{"n_layer": 12, "d_model": 256, "n_experts": 128, "experts_per_token": 6, "d_expert": 32, "d_shared_expert": 192, "activation": "swiglu", "moe_layers": [1, 3, 5, 7, 9, 11], "router_score": "softmax", "normalize_top_k": true, "routed_scale": 2.5, "balance_loss": 0.02, "balance_bias": false, "router_bias": true, "init_std_router": 0.0188, "lr_router": 0.000966, "vocab_size": 16256, "norm": "rmsnorm", "norm_eps": 1e-05, "tie_embeddings": true, "optimizer": "soap_variant", "lr": 0.0025, "beta1": 0.95, "beta2": 0.95, "grad_clip": 1.0, "batch_tokens": 32768, "seq_len": 256, "train_tokens": 289800000, "steps": 8844, "dataset": "wikipedia_en"}
Below are experts of layer 9 (counted from 0) of a mixture-of-experts language model. Rows are named router (the router's row for the expert), down (a neuron's output weights, with its number) and show model dimensions 0-255. Each number is 500 + 50 x the weight over its row's rms, rounded and kept within 0 to 999. Numbers have three digits each.
Before each expert's rows: "raises" lists some tokens whose logits its average output raises strongly, later layers aside; "comes before" lists some tokens at least twice as common just after its tokens as in all text. This comes from a sample of Wikipedia text that the model never trained on. Tokens count by the router's weight.

# expert 83
raises: "===", "==", "====", "hire"
comes before: "==", " |", " ==", "===", " ===", " of"
router:426486490552494389426454516401492498454508535541532563493438453512578515520523443486528590476439500453472449487536503547534527487487488539380444432452489507503452540479499535513481488534494537477474446535445456495533493521557524462463502542467469475490401519513450452563454462441476482409544447448556463506577479479540442429556467466465484527486508495456600529534464518602430550512569442497584507446479500454450437518470606561591396413433486555472457552592567536475533485379469532541503513443554543502489481580570568523498395475517524472486488418504497540493470462419448544493464656554527386439489510423584550564534564527509504585501463444486438523610545425413597453529550528476553571554564547493479538491469557472433487452519616531511523522477474414432383501534522479
down0:453499544444479485553502460523462502501534444544552501516448481491521439498421472562525476599466406443530605531491569417447551423535464537490443511569379583495478457491495552574533453480558489504475556510533646616563451461482414498456538482491518543423511478609506457458446492571493472416414412482499552544479519439476451517538490488539507572507485598512574459510461510592397475542479504477553526470449571461552467466413505456446417395505555504466450429447545507510524495499530464598580470498504499507466513452520512543483394364474422498608472530488500444509541475513438554478562603506508454506497475486464558539553420531442554646437518549481502491570435468490573444543457603511558461460527554508548449444473470469503527534470533550546470533471503573506541541450411465
down1:508474569569576438543518474494524509454362513500421571492562494530523487582547464605471528559457490553469537491474446490515409460493600522496418487475530541527491528453573566482508452624429488464452562595511543478423491525480491597576473504530494513515511474497395413485465523492576472507515512538500392505440453468531473477500477573509595561488519649387544551520468310548524542541599533539478439531543463420570507463504555435490467495455545483481492528565527516439500457470533533433477507472578529530484529535550520515470549406430457407514524477568466428545409535503507574554431581544522443554484495633492469558490559475583501473504516474434523448455524583444484512578432448513467498510500471504454555493468527492487422473557410538590510544461465478477497484545481545
down2:458542509401488480514557534435495424568590511393555545446403346564409454590480498504494484498549442491479549546480505507515564434444465527481460497414566474477533470473525512462557528499400555500512510442511442496435438500534575490471434496519552545519506456529532489546489485438503446466487427462500447478415500372419575528493442457524486570578599437409534449506476539464494516451547466526454623564526579480555520447566521504573538533446506499470513510528460527489554478509586454443449526395571441457598477531537448487562453526536524519535469519551433470535466544567520462491623477507553390617494586503432517417591542494561591557407579475452539539484484486574454438459508579537484463492447537510492459502540546560485430522499479525529591545495497529454458489481468451
down3:529498495549489525460453496472515495543580458497525473481538553483457517587524452509526565479446480537522498537434510460431591436458480601487499490497490493451432513464426583478506416484466492480556570544455539453492501653390557442543566375607489507525552492522439532443505477500488555478561522562407561512451546415465461506531519572463534450496499522463457490588524540453533541461460448477469497513572563445526491568459625654502416530486526452536488488500517515483604473485563555441452538360423432490479525423453575493484548532534521538490552395584514412480598564467527475608502464407496564508546478506467511552460477373537519533534497529494445497457483521555400482518512512446590478612422552491534423502499464490506534578507449441500484471557564530457432463507516478
down4:546568513499493518406472481493508498368460449496474432537508501534486462497472485499441513571446459477507562591502415545399521511480554500538564505531502512549525451456542498558545609502455507566548431499485444544515502533567559538463425445501569645460533627515463494537533479534549556524539523434390505506448462580472462568510523520509603455460511399495501499438602482450539449515477448591506482435549424540439522450542456479481548505571462552541417571577480466432504487448424500494559517592438427488564521520444553412487551490572548521518448623450454456443594485581585520472531453489442466488507548428502456493472519577424526531426514510541475566515504508617479505544430463435503489541403487512457536490535478513526518566456455530514518479459470618577371544482452477
down5:426558530491387515489550514499488547482535534457487529458511495482509523540545516524491375493447488517487589515498472515496477589464492487466491544465579540447477494461456443573427564542443488527520408552439623571519408481558534502467481563508520522587570509573549522423516488481524485450556569540518479567447520562473468523447424517497508413421461564505513447455437504431511453537503563527580518500481487496521449438389498628483530579509606529449545564501486425373493569561498545481353557464507494616568547485471469591469494436456515506577529496506478506499526469495509446502517510499522542502456482575438437588465497487533388473479555559508463466498580423395638551504529544484567404566462464421540567508442475510512553493452451545411512457460579458480479470503408522
down6:466486583578523618476460481434476503542383483462527570561458401472615536459470449567565487512405469549507422474507568380485446557479519513497566454513465523486506483514526495549480569561375377489551523439446454476537485488576492470496465558511473449457325495472504549602473483457427471532538478539470521425526478599527479465561439550515493656585431450471512462502483538466444519501460502491507552572469461488543449609482445523548534564495432487482443549543507457452500578478515491573410446441434591503468505558539547473498507442479560485535455532491473479473543452583459506459413490614560460471478498462446538483468527589515522487628542517485551534589553474460515526497526528570500421477467511506510440409475578433550512488543546467411554480494502489514474503473519491
down7:472491483433506425439446504411563451494493529468490498568442518460497509477440545580476524523463474481421540438516485506540521485469451535521508520532451480392505488491503525481557521460441477382558440515496455503414563487547509434445457481444539559477542558518571413511583529600445543508587482501531470517462535500484573447538389447466438578404480558540524558497521572547454519542500466583435558475455528480491464436494560477420489491526503428453461468589486509481476474517440423444477441531409513531567573554463589526496470500538450403473467480437493576550492448453486655575414545457520468526487510524481426627482488527529489594455469436586490546555432487533469532547496578525423436548452476508412426521497521545425490564539489628421391516536524428447480428516599470
down8:469431612582569452378504489501574506440476425529516548529518563459646519466513504427541571533520512464438467526525488527558618486446476550445566519501424505526526485540481483542540498457504490456595372423557421410477496537499473446540510541503459497442473543559491526470481478618420469515475515497500495485492553417493445493524529544447441621542451482353590554521480529592492524499543480448443506470443617432491423484468479491534468496514455565528500554501620491568444551561462492555533521524553447449445452487602520467576464536508544443555506508474468544510471522404440515495518475548511450477493549492514528526535532531517543596513444502500473421555564452474477439538514589471592532476549478522388565446447440522621522537489572504455583464508503505470456516437406503
down9:511584478405541495518510501489425538485588466403508485420389414470574479484363469519414546512420480584413433448506412480544529460462556532422548394534450424439529470494506480389536495327484455473495458405542595431435439501541490469533539474525477591518522484477435420577363479519533444521496514404499461474513545497471489505438504512429500498458462473525530577464482482558491554491526592547501533556470490497484574475525485442592513462451517445524488500449502537478565506463422507478618497521444463461526468572476512533478555554540494477501480590475530515562522477471480474526503419504447624491511510452455461482536582506581458501572498549564553491495488465413523552443471472490551472451450569457539488439486529489425520402545543458459546561583474432439537444530528500
down10:524583502428427420530557549553518557537426508523455492625513491487538508524472496459568559522540508573515530612370553384502509543493612493493551461530558494439604469497521534453524506415497445392489508588434491540452442512554420502570520489463478644559509471473515550570488482544519475462581448616421577527515561507477590573519482532569516530467556497473528522527557456516504532429491505544388492485527527480463467627558532556526463532526466542538457514533541548534441549426494485479535521564485527462472545508521370546511521497434410532445465523414539461534576520527529498536445537567565484502561539542458504542482406462492547460572485544482485477427515475542508508503515502476442462491465533383512441448478363552531529575582482572507491515579512442600513518547492454
down11:556547464527451467502506511478434524395365539479595514500479565462499434450583381509563487546570460424567482451572493498551434487382425495520420498536419498492493505500447468484580363602541556445402553529540432523534492553410449553500434515588454425550494581496590547478534563520566477474541482501503459553484426473500594559481416476551474487499443464510464529489519455508501541536455489520473448564470451462564498476482433575506497535469509509478436413512500459504490542512525476602508486544455423455492522473523503533500557494505508510594563510563542361444491605438476554446505414402553510515475459465483474495569483556561460451481438532548527512489592549528525532512482559535494399426497514587565549470462521572565454547425515534522444548391514564544548519535501535
down12:454526519413407461478467472514513548498534470510604492490522521627511385548528512640508480519503537498451450449503469551458475559563557467498473514509547432508538458577608483606490547584454457552477442474552506438543504512473598472541495462536485501551534579484529492565433488488435477593460504421525540547557532458548490416494464502518546555501506447571509579538458468492514497392606480487492527429572512476540502423445563595475429566519531503568591430456455647426531486619451541468423518498488461522559480508523419450523514508546549449482510507486528502541477565419510605578500450503470425548452489518518575621446507477444518533548492543407428599536463546567542421549509542552472457460470622515491550515489542524516562480497487513541466406535499579470517528480520521
down13:472405616473536540453521508476492447519393483535482488476551479439475498576408486512528508454476481531510548432443471468506510432483460496488563597517487589597428496495457437533519498406484538480504454518573520493499525537533545436558482475529451568573519553449464526443503487467536464511579442475473451559557489484490425552584481539526444563483541449594428428498484558453426438564487627466501405598535515530479526521600588522452512513516543491568427452469523555539549502485606446515532491466606465508471489505504457517547524490529493478473518529477512470481568516465558557433542447652664590488553416415492550573545544501581543495496485479529527546480528538532474491541378524497485613506477479442461552517504564475606551586579401458505437572566524480471503528500563515
down14:471534533502506490429371452501524505580432567451472533369536447568471488545462569471400562518496530506533420452569524502551490523514433501518460370623429511482497542521515417489451551581449484532482443466541492519536510363570459410437507574541499474525581487507514516536494430431534466543475550482408470488516527410494522472554487551444432448548522468516503445484503422472550404442518548488521549413485559528452523516578530529563436637451525509564453470511499486492558530569463510462510496468476591543646475553520446436487511558511425431473449508552539479511539492431470484511426514480439447609592490386424498608538563446492507455482541517538538563531454418556488473503521583479499542477490520464461516405468596448535539516471538474493505520531514532495482488544613509
down15:437453397556511466508403491529503499532425642411497515501520459468429543480522468451593508546478494475562486505436445559536572537612494458562460521551546502487506552569559499574454469451516470503463570510507427467513525629481501509464512448492503455446488589453552542516503512504533456540481448455553504576498522502524491579500499494484540548426559567514475504463407522518453493508422506448520556511456454420519526501494536588476491527467550524527431521447489512478347620486462561496517428486477371475467469473540533453500524540449544466505438516390387434516515431502547537602470506562536392560552467471442437455460560461388569413507367484496604455442514533436543539511568472487541535547413507508501498507563500474472536556499408452525504372498561460500500516534574454
down16:498579576448646469543460460489540501400541565471551501552492572503501562531484487483514409486468497572440449466483526485509585456572530445503498511553577439481464538459507401552394477519496388463477446510473507541523448570482523420531523506578463516444591615491568550544514524420500561525540476464423529428467411459580523586579558510509586495522574463488580514572470477566474460510435476561507517484517532515461478455553444498413516469424475502484548505410556564476493450607444443551488543504442530475600433484573571424460374461522536490494510503502572526435513510508543597405422485509571523427522549535524459447549502496536572564544541447456596493466516527474490444548533483579598527515545450467449441485549519475423503496473495589439545424412485529481519477536462487

# expert 1
raises: " ", "\n", " ;"
comes before: " ", "\n", " the", " The", " he", " it"
router:480393590537551532515347419457541524495501543507510529563524590498469478496474514522427540407443481504437474449429487486485508501517407484482572468451522499465551491463563517564604463501539492501438614558553503537546587540502465561535537497489473522478490458538533447504515500498389564479541546570443509460551497516469486515485485529517448593553563482469436569559487428503555613456416545456564473544503550499497494605433516471525496499518482394580536431507491574472469490504431415544514536487588632516562473559520467562404597442467517452504543475602530501470479518450544552381526553549578516393552443495483512524491416556528453526488401510503563474441453428480580497560517465501525498535547558524469479483526469468527420484479493578542469506568418572607528611491538487
down0:399520535439430508493508564521470536550587610496423577483494535463578524446460515476443450516471453512518525562467399466520550547434595542523618568472549469507439540521512417497478470515533522455547507587469456473512512474500618494518440518466604425510600448455405548490480542532528480387510452509572476560529585626552447583545464498522377532450483544490512516576478510571462501493512478458498617472539448353521442541494492486462479638534522551501541595499383476627515477537524538519444532459466526520490495461460507450462486521589543524517493486442599487467482535484542499454406539481415387542469456546468469567510551465479494521530503430549416514535514547540426492397559535484585554560475465490547503529486562511494457509429504479497480503445485561530497496483491495
down1:584385502512433441468463454476556445478571432514458511549557498466469458499564428507501589534495433509492483630460507434514463535518558454519430543430400520437432488492399551490528495495480528522477541494492578527485491507564554477483443442516528418433482420487458518493452527452477507561498502498498406476392588524492441454411578429506543510463584554419490407540532552539549564459460378582409497467477443416469502544431469430595500469519549402514540486565453536486553421541513605548467533421570490568413509448482445488437463459469447539589476512538462499554449480555467630484540539453475488503465511498538473416506531501470414563508471415463481498489532402550536571416498573569469485464451594517559570477454430522526509465565426495554538498539482485495526542486477490
down2:531601545508574456561532532555467470418574510503551460425497559510422598529508537540498478567533626448497504550401430492460587496447416536573444577486371530434507415500529466508516565440509559485476518469509465387491528604521536495455484564547563451503597514500499501525547535406479578439522487492576518566432489532481449433578540451499481514479502517556430516582479441458445535423478563575477496388453511498526535468382571502465508442501546533539490468581510467480530489581443445503414600487462452560471485584556493488506469455460499490531601525511537600468450505454507535500440491546486463537572482547577487564507530499383418564440452494585454529426497439471458539491493543520536528448609506546528532425522477514570568499522522527426457482455461520455467494433511417
down3:540472439499600483458441509445475521533541441572499502570528480570460553546489611374335552468463441507528529466488505354507403512547562498540507559555558559497615490428518485481462515499542500479533509481555551547554575514518543511573487418521578567448541482507470564484562486604553502494406576456499493488520558566483512393510471505469560516456427498433489460552565530605516507499491467478404514515573467544401560467501511531518546488493552404598522503449477540437498529506493452438458456448502551412422446609467467472579555493496570456540474459527390534480514498422490525536491503519445459539475447472495492559548514480489424449478554595537458501559533535585496481594547513477409577528510520511478449462583565464596515525472573473484537474511476533441562523510593534
down4:481532453486530409542532534518543504579333465502438419476520510515497526546458527485500529539474541456544434498424495540516529438504480581523439359535482497534578455416465461476598529524393599500432394518574505502458508493485485429467558500396471519443480490425520525414446555471515446562502463467505524471572474491469407435558494516539475463512530465552401553422521557595545466465400429506471488565464476479488476502477518480538387515451522459541502503473552526535491519492531457487492455485479467594515487541542473558575540460535438492522474410495441486419541487532515526414508505438544437540456508551477488508542571495527394624448500419495500526573572449585505486534350520547576484471455596387465579495535549465496556558440564485423519497478533470402486521510580487
down5:466562450587588464477524523524466473540461385465508452514442593500471483515505464420522517436393444517484500510458488496467524488550458509554495492461465481448510505506457417536591535524461543442476568530504442577611548500469503488511425460434577527665577523535526494430480508508522540441406526528468432430443485518403479498478429501450459533483473568511473486447516585445507445502536452484459463532389589508495478529481404501515425502480507450536579433568519426468566497560479548452502537477413403479508493458483547481551584538442478484541532442496503599483514480536513523533464490549493510433546542513432361525445549514405482595473507374516502402479505446400434487566523482479449491483438468570500603555524518581399462517512492500498547497423549418515457615497522588
down6:445514534527464523597412474585547533527544563516549577496515485481552514466445489499503529483404564621519578544389539460576516569493555558525525455648493452471594511439502427469461425419565484532564498485510556528590449472491530489465469537478529503549583589509414542570547480497576543492452517577513527510517505418447456478442557517509589488490558481538491507444524517393499518534494565439513516451474435470447471614448529517537598529549527462526541434529469477529532507492510473572407479468429470530415407487521532461404551536430447471509471457595564470552449533544452488469556602463497502499545457597462499422467616394557481480386453537471573523469562512486490528448560437506585484459518527495560461502487575534495508422509471482534484575556565484547496540524578541
down7:556506488480475456592545496573502437429423469446467443495388515554423464506541543450469551436525465477408455476554483449584595499559507549507583447489456517514572537467491469591582513452501438472495562629519465482586490432595556523484562496487535510525549492536539449498460551597581463541530550489445475541503532543530473453500545419659504554543452451503530448584523512497508583496456600510523516387463507511551616559514432449559548524485468468505572478469457497405516538541557434484470461514416543556531529474469412528562480457494547578449429538483458515470557556540563499408509624532583549488427586476514565510594504569559494479501516533587468511539452436505593453488497415543481500501582508522570507550512541462537511554528485550527460519488495560520569486437440540
down8:537553499486458511583482639440490522487619490529423525438548553474542549610497390533495479490546523412511490452571447581528526384546480487519481485481564481525513548469450465553473535518485506477605489434412536464503491578547563459490537445540482446605471487503543503627504456549537519576414440464498536534569494453442405539469536476531453551415501467505482358453521558436516532529467512585446504560488431516573538497507541518548443496450418505514401507511513401504586486490543490435411526577408449465492481474441506446555539544513528492517565466534404467586476479523453519544522472563558544442505516473510602539548524467501508486564574483500551469457512453494402508426414521507510405389516551466534430466493549486440509628513475470528423484500538535401508545501471509
down9:482483547505616461512502509462542517544448527542518562519492567486490529534629552503568382414536443498466507563477462421505562560487490452533538586501520527549553543459524485513628549482600429540491475534492469511521482484534447530488446540500462604446434485488443482427539509526443570564465563448567470500507442411472559523541446463493427468536576495479475562387455454480494512399529460502498473444582533520554467487487526472504613511633463585511511529591458432567518539425487436457508530435424571483465537526505478616444453465506483453544510563430459543522539581567546437546535515546546562591472564480494613517499495466453531510457496509361479524533425464536512531509447465536537506499496465527413472544528436541413537444517435508499509466409586372497545531456455431
down10:442440533520510541529490513493514566434419447519420548566521624494420470473494523475498455433508478518495442545575466487611467486537514430456474455499493492478514524420514523509489362454482607549442454362567488494567514513500510518502554472508498542498457470411478457617462496506465441514616414550594531432499540510520577513412517401606507567444518374529505511563529531569487530565483502502540452464574430457461461478466442433468455457540432441511569422562477496436543457526438445521489536625536508541641511535563503560500560407479484394459538507501477541438492530463539478515459439492618490546508475534515525462448415467428489476512516529498449480466461469501528437588533475543412424545472515468503494567490506540530462502420492580418495549510479524568436549448533538
down11:474447482464471547551465462510544508501389482536547564578544471448467514471501507544494424419422480543568491522417411473506603545518505528421456554506485580411569487472462493480498515528602568505448516498489447505432551500576558620478533542475548570537515537515492481565549540494550474438533518526406467452534562540565493522442485446480519422549496598487482454494554590457404461537438547356561432491559489507505507548461538462531436464439527507563484530449524478538487634563353471515545423490509441557550614500524362476418442482524557458512499474523544495571429494390610510505475480528562613469512479558527564527557453546538552535563551452540563464426465518537497457526554521429546503446546421436534532507532439559485451541484442542476456477449504459510496499495519537
down12:468571403434556407550446440615524444542527486426427484497417488450446532491498386469533493513464439439529535479493437507440552496522434457511505478486490433474470489476510485469533522465493464549480391539513513558537478532543408448479500534481559490479523544538419515443471445552456536594450445512543485500523533543492559502513490445568580475547520476547547465478451473510459519485535517513436596456472527494524530502543443436488566483611453465501522515547528509344376484539523629535549448578517500477513495487507439535435509469405520524593422620489572492548384510411521561483557472431512516366458497568434424498494515616617503528512553452481541463486533555570461504399470497572457446479491592460443497366560519539504548504509472576497480555486514504516527502562543466
down13:501495377474547490487523528520512539534438502395561463445511449504387521521498589538515588531557469518564492552486436515523596480474503444528486521487570595455440457544466486569515494494636493551492478493532531597548511481464483531456539542484565508466587470567572530509485474454586468526481442489537467485474561407557544524506504377465442473462459486495482449481594458441480490472498479480427526471500496591537525448488481483611501459520519494462493514496545519368514411547527495486430466562548461452469520610496479454538486550567488501387489490471481573553576541547463539521454599425536456479499561535426466434540541488363632518491471450486458517506477531463516481458479480652472580541434522554431454555496478484514411388413534493484397531505455436502457490572599533
down14:540474553545395565575471626524513531580526525486523480513482577487395585515505484467418512484562469444444542532453510515540606480496546509529548546456490506426497470540500487480535576545462494470472501521499552521447507461485557452483478513513509590446472522504521546586481554537416472507504535509548417488586525531469497404505442452539561406585560589569500446439595473454551626466542540564555538481484511513537493470531504443498521496422494457481435423571545598546454456508475459518544525550479526606486562519415478474541561535465500474448371517583507468610508601514527460495398535490415595468540490582514490522436487536558456459501446575560388616455565498472492534505458576424526482487460418453480541495427509506494408523539525513417512494511569446560478449392523509
down15:482522594493456450491569507514453495543617470447564515450527471441481448501565513465524503435473472556566487496427498533495458483525408501589534476566500474607456534568476618489449461462447483521620491546534601462453503525461471592400533509598536561490569478508529504445498502380531549531424409427504446537515528456493471461489438468504561383493488612449581523494614520515458415550481423582495545437442525484501502440541525524454515533388557468444575555464443489541517506471475598537540593486534547541444519601389505506579506522526438492506519467397578484463529535451542413486554482484420511545498523556477451450428469482568426536458448531532522457550497460553541456451452466444468543497487428450530459510492469464533455427481433546529462570452579564541435535515503508
down16:496462562448523529493474432461499531518578445534484499484523542413479533581526503451544559457562507458557562459577461549537550496522411547312443446510458620529572552408538456556421477533476567587551415503543501458513549448490445448541493403454534554523494562556436558472538444572482483508552525509404468609452570492426468514575633520479568515506524502549548512487606552438501433415589485505522427449491580535462552506546440502531514493482519564560485527561404465520508400550478519501618439479507420505447486457521493477462532488418583427516570562477506494461488477542542491426456598497500528440393501499506476526412523515472544516516461399478490425507435445564541475520479450495431563504460519452421480556512558512497468577527518531453529478490483472411509482498538480

# expert 8
raises: " B", " of", "\n", " in", " was", " A"
comes before: "\n", " is", " are", " was", " of", " were"
router:426432557574462450491551585437444490457503462449587442564496451584616465424495495518490554520450528406544475558525442515508553519470471523496556461497484563490529431472506491425461549509495594519509502450499414527572516482490520428553650496485484523415421469567422536515560514383404559492479510447522468572494507495509474432513473482560494522561526421422417557494589509513478542475503435529467579477415489518425528584622534446498453418435496481488426438532475575528494525507449503513465524449584441476601462508461546512424457465520603467510580458509502491523463517454556506430503498379503409480460548543499580520484514576467495597515539434474534468477561419545516542457487600511495507498564520435565517565452536502531388440479514596494469473519538491468434420517449436
down0:551438486452508609557450502567521547467545567437443466538465481431600481554444535472521410496477476541534447505499511426471534481464439457470444510452605520506551516498432468550525507496432578509532576484409409554518548439459462606539540552482550481548479531517468512563495477498500548406505551441502441427529353466562439495442483595416515541507525544567527510432492490530548499559454527528513446552501493583463444558483513523562427553446623461459497455565469420514482551488549451545387522451458574464495522439426422507501444487519506529604472371551408463468488478485438483520506612474451526435591410523542494524525432502430488449503443505465447546410460504457476476461510369493492511480504470499609543495483441526442599461469576462491551517408521479441461472477517477
down1:671522493528474493530486512583401476518548524492421527412496489432557516541486381598573566512498585490474532423448470457454493428462535473587441469573483451458467474380415463626482453495517371525510548543454495497523478515466478484489488510520548550480581479433469513450379445515558574443499472547489588532526560448453460546381539599476560473461492493492488434502547496478518538488544570565543525416455501450475447468496498536529453541486472566386533440393468461485547511434483472528461510528491530439462501460511408519536480453515512459491540511530525467545412546507456476386488535564438493516510503495524477435490476518536525471564448551451573505489442421498563434510476467558546569570557532538580556465484565497478527431400444474441469544408590559602522470510499516
down2:392539476565517417528412453474456424470378454465503419475406514515538476517469530492494584541490526511459490554419538438468488507454475496473477399442477519433461548442517500523547591487524464580538509364473526497557519429482520501512524591559546475459505520526510557511479510487511535448459517537492532507506541502507431495550482403472453575539503469445485464523559576478491456428531495582382516418544476498471494508539451532522507525439476497509461518566488583535444376579452506558510446601556548517492560404564465556499527515538529475528594478479415577426427460466438397503481458402545440481502501516559486487502605516570506376530515458555585435504558427508472527462554537369452447575625504571562462498543489487507524434467589461468512459526448459445521504396472494
down3:509493526452489455496464578529555512524460394521497498418472575328470495510389514552534483513434576481443524491477423439398453450438540538538422471449510564512452555537461444586559463489513492511451536486531536566470510539512614476407478511445534510453471481454520466570453540558584414519567423472499475523474490522642466467492478504459552601604519529511467512557516471479465469491431461472508473527455479429455608535539485411417367535540559450506484439449482526536560462494550546535477562533425410498499498516523482484515411568510516504503477360469548448546523485539570505478462555470500459459565540431467505583455523454524494477453542487474556519426427390532551596455527598578526500591456497477490371460531469498513470534524603483448482522533475519561463486541505520
down4:418455560495492516471494580526490497487451492527527464473474503506450518496550515555570438549462485515448505541518536481461415450559420400542460607470421528574560509485403538450600529627430483487479440487470526502558575506509558509524511476481534492572524494483441534325459462415476474503465588536504559525536573514508440447539467456556635434577475507504531548565542516468525442489550418577451484582482556531476508507565531521445508545430548530392429516485459536509512494511529549473546482539489482537507531474517451505411539538424514551475590531550582515503525495476521522552590587524522571565393442520370475511467469453395402425457522522421419452483465539562485533488484474516495454505477525486521400445462431568511470526495589503467502542395497493435537615441466443
down5:471487414501534489477476497496473539521497568572521456488470469411450520493451461434421486439390464514576475591448589494618485520464496484522438453613555532432494503440488479514495569473499503503582448519628507483453458516493516524522389546435503529432490502460495558474420380485430451446519556451365497540459474509535493418516499495545507483522515442515479479550486561505466378534548507655499552438491507441471545605503491522611434499521504464497610514491519444465515405492484463470490485547439533513534433447454470491534431350569518581568477504476483492475567521450475511524459515454544457518522556585503468523543478478544493534664557455414445462463495553526514506515625478503555544585470494526422447453491548448466563545514533444453482449521464521426489504510510596
down6:473475503480448480546411445491525534473601545522440546576499513510481512443551443549422538579443486494526539372538541557471474421517484474504523455466495528494496559516602497515505376490643529589525525535466584538476436507532466546522614513470453520470557542475569479373485520511533511503434530479485491522437538478495541512544572504456447501505546447449644443493434499611552487520568420440418469441401483564467389458472453525476477580569498505456494506406556486421528526448548512522475531550479471539439548499512479477472561559563473568553523463547526505379571432431518439553513542402443492501536547464475410413533466551432553496498537509667479532481532457562466443447529513511512554442503511459466462488478467492462575464500603509496574406496445487557479483529485489
down7:498588523417368574489481509596548482451521367444486564450496571476492477484528485409492590541564504444500562489550536558537425410586506438493576487532491506522502632454481493389511479521456409536416524484492553486526516512490442521509485455532477498443552518421552470428524550476437530504511515602480478492562473525444503503456534544494483461498462483591454561477499532500453411529500592582609583481520533535456468485484391530488419477559433534493508484476493453513458433588560545506383517485518543503478485383536512526501447462387405473511564564487515503523584449512514473508473472430518582501494398515460490517501559496503576499506575528474502402512554523477495535483363540538648540547559527394458418522539450519474481443469507495492492502557492444477508395488477493
down8:544469332523510489439429460531390492425598506535495507600441478527557476461496456561527512494537475482474430479505476547506448404490495537547511556527498506489482613554487507460488490530562537496450430504518545505430500484559489515555496483472502457560417546512457560415494515486604506549541524483480457389459520406525463491477479399529457510552403583459528483450528538593528513459551598479479500433469525497516548459427542562408529495412523481574514542503568462507460405387547524487560544499465428415480513504461556490515401463522589569513510449501488493518501528535531506457597440512544592470501497548489512535468568472506509517422530452559557525512609452373443543536477429538530490556513504635495583550527519495536550527516556542496503366504526482449578486531543351
down9:460446594595474479484606549545517549431645507499507554453432600470452529643463427575385462437540551524557484444522555519466599524435463543455447520490449493483619534527492534450582512574507348584482512518544469445455482501498448472518456505483534425550551556528479495487457501514504534598469480426555575440550551454476586468521492507522598520516547564577456467565438489403427525439485529453528492487523541522488477535452491513502498502419442487477510445507523458516509430489593480386542448433484436604517522545488476469486497477471397582425456504510486460537439518502514575491557584439516476473485507532474456476596400455474526528554452451521460483415517433530500543596429493424467495493448446496521463470545497545427525547464474456528456448539457566529534516559537516
down10:477491532500482532474521526547548540504551470525550497407553458609480579541502418531476487507452556545516498481380366580576457528521495531451478517522543438543504589503619534616522427557545450426460460437593507504370500493575477539487551533546502459528494643492475564562588456536370442547500432530479524544477425501571504552534509554551481484533467520464663428449485551512572529460521458557530422505510481559524465432477451572462539521519501542465525528517439489439436483513488543490465497412443504551510539449569524558527433501586490488518490479539455418449367434466617506538498433577517465517478515610506465504520444448526506492425520488425476447495524563528585468503431522463458541487476525410504555512502577525505467551567490484482498470573500442522541468508539578
down11:589462497486440526626477500393517501394518469499576501379603487544468499429436516534393411460479492480596525468515553476523543525457458570444530453508458438513441436499506474496537555485422530465485564478427426497478468594516465443500559450484450435474479549489539483539565397507482452504491556582471408488503546476462407481493487531492526496547454507503529523504574518458493498492462428513517488491533485418484551467396508498444427578510596472555600525459581520404493392471405444524549482516466522566402447452477431510501522494504628431514507512469501539615515540508547463510500611410480590475534454520449491436600535528554447496463547533520501488442580605569458460529565520537434450616473461577558523578550515518519460460551485553471507543464535469528481501544534494
down12:489491571597568562427560413502457437549515487494463539469531480518442570519460538435522468569466499479529535467508503416535550511499536535518577583453507543585534513532429487495480511465511478499477497476578445547580528556528558547401555522487421583392428487533459564543569487546559517448467452493529504552441500541457498572638528522545392580519484578486569523499528540413476532523439492435454550519490429498423523596464491388494393525462591472574487588456469476473500466469554524485506412509504498483432386487424512469467547395557473492521638456474422518531466462445477467558539497567528424543488555499390491591547506465506480570496441485489514588513405542403575511552482420440496500536519504527489583434490484418515531532522521544504495534471524588541490570500454436
down13:428539535479555519489468430464527424520403509564469560398530438492453512497508437439549528435547556494455491451452476489519551531432586490434472586506477502582519504443548428536561420409427481560463438477532585528587464576493550539503517462500551541487475537506517599434553528548542490493431398430468480507493479412436459430480526468537520425618517497503529484548444440501484535466484586335498457510512561501430474519550478487492526452491470491505482459552508512449417377489477569412508495549511475428458488457466529467520427600536425541457528542513452472433503455547499537450627519618501473526494508419492470519527447544537457442442403490596498432488538551515497484471531550458604531514422515553477451630568494445501524451506472488455475475418485483452561434482410573
down14:550524465491416532508465525486537495434516447618485588467518484506517418509436486516477519573587376503459495525464528425583499472473526523499470563447443479556554480389441481441548500543563578418478475463462412552448494556511461496493413521480531459469575535456504481489508492507569549439478443507423477495564568532503481532475625551515467424499483540446521438480441567479491485525459441556491493560549447506393467436551454549440452549540549421478565547597533444458445557559526535509414389443407434497511560442512527501510585603561467490544502543368476492444573523509497615486470450476477487445537628483536524575542436509482458542461564596516459469538492511483537514486526460496451509493508409513514575487601452567515517572410501372453539495428471492513443518538549489
down15:484623468497432438467548530488528455525505478660479582558539481515476603495467580554570572505541500480413617495505485595462488445407513523505503456435451569481511514475558438563516481554452457470503488395543476467529434577524477463517451487478602496501420512474516416498523575576511524478466568515481495444402498505470478478528494446464577525501468516524469484475587414499530486498501542488509500602542463475555391469523496507525441435519454554513647469457538460407446502485459495593572528512383523447534406516468509497536494444480480466598526579660534451502473527578486495543504438551523498517398502557448489419501437577517537442464483440461506482466463529479569487510511471535524503476559430481541469410493481629522540558428495464569445466453453475501412533493553550
down16:451535484497552464481504422555560512487517595527465539524445455458516437432454464583473514474531559505505480516490598473567495447462538486510576513585480470452510403445488486438513542452502530418457460367566562519542469440568524501472508434528454497396349566428405515562475565460484505446542530477423503472575449566529452524571500528559508560501506531559516570497427605513496531476464488597471506566559475513552561447514426533507519525547410481501548624433417501522550428603553508526577501540529517537491384485447507474461488577417555516509474507530497506461472505539515372508497505466500520490506447481438538625449645474423556543440521510538436500465489524535502543547518429456545444574522483611513457434485510542438398441497493474498525452505546447458424540526458461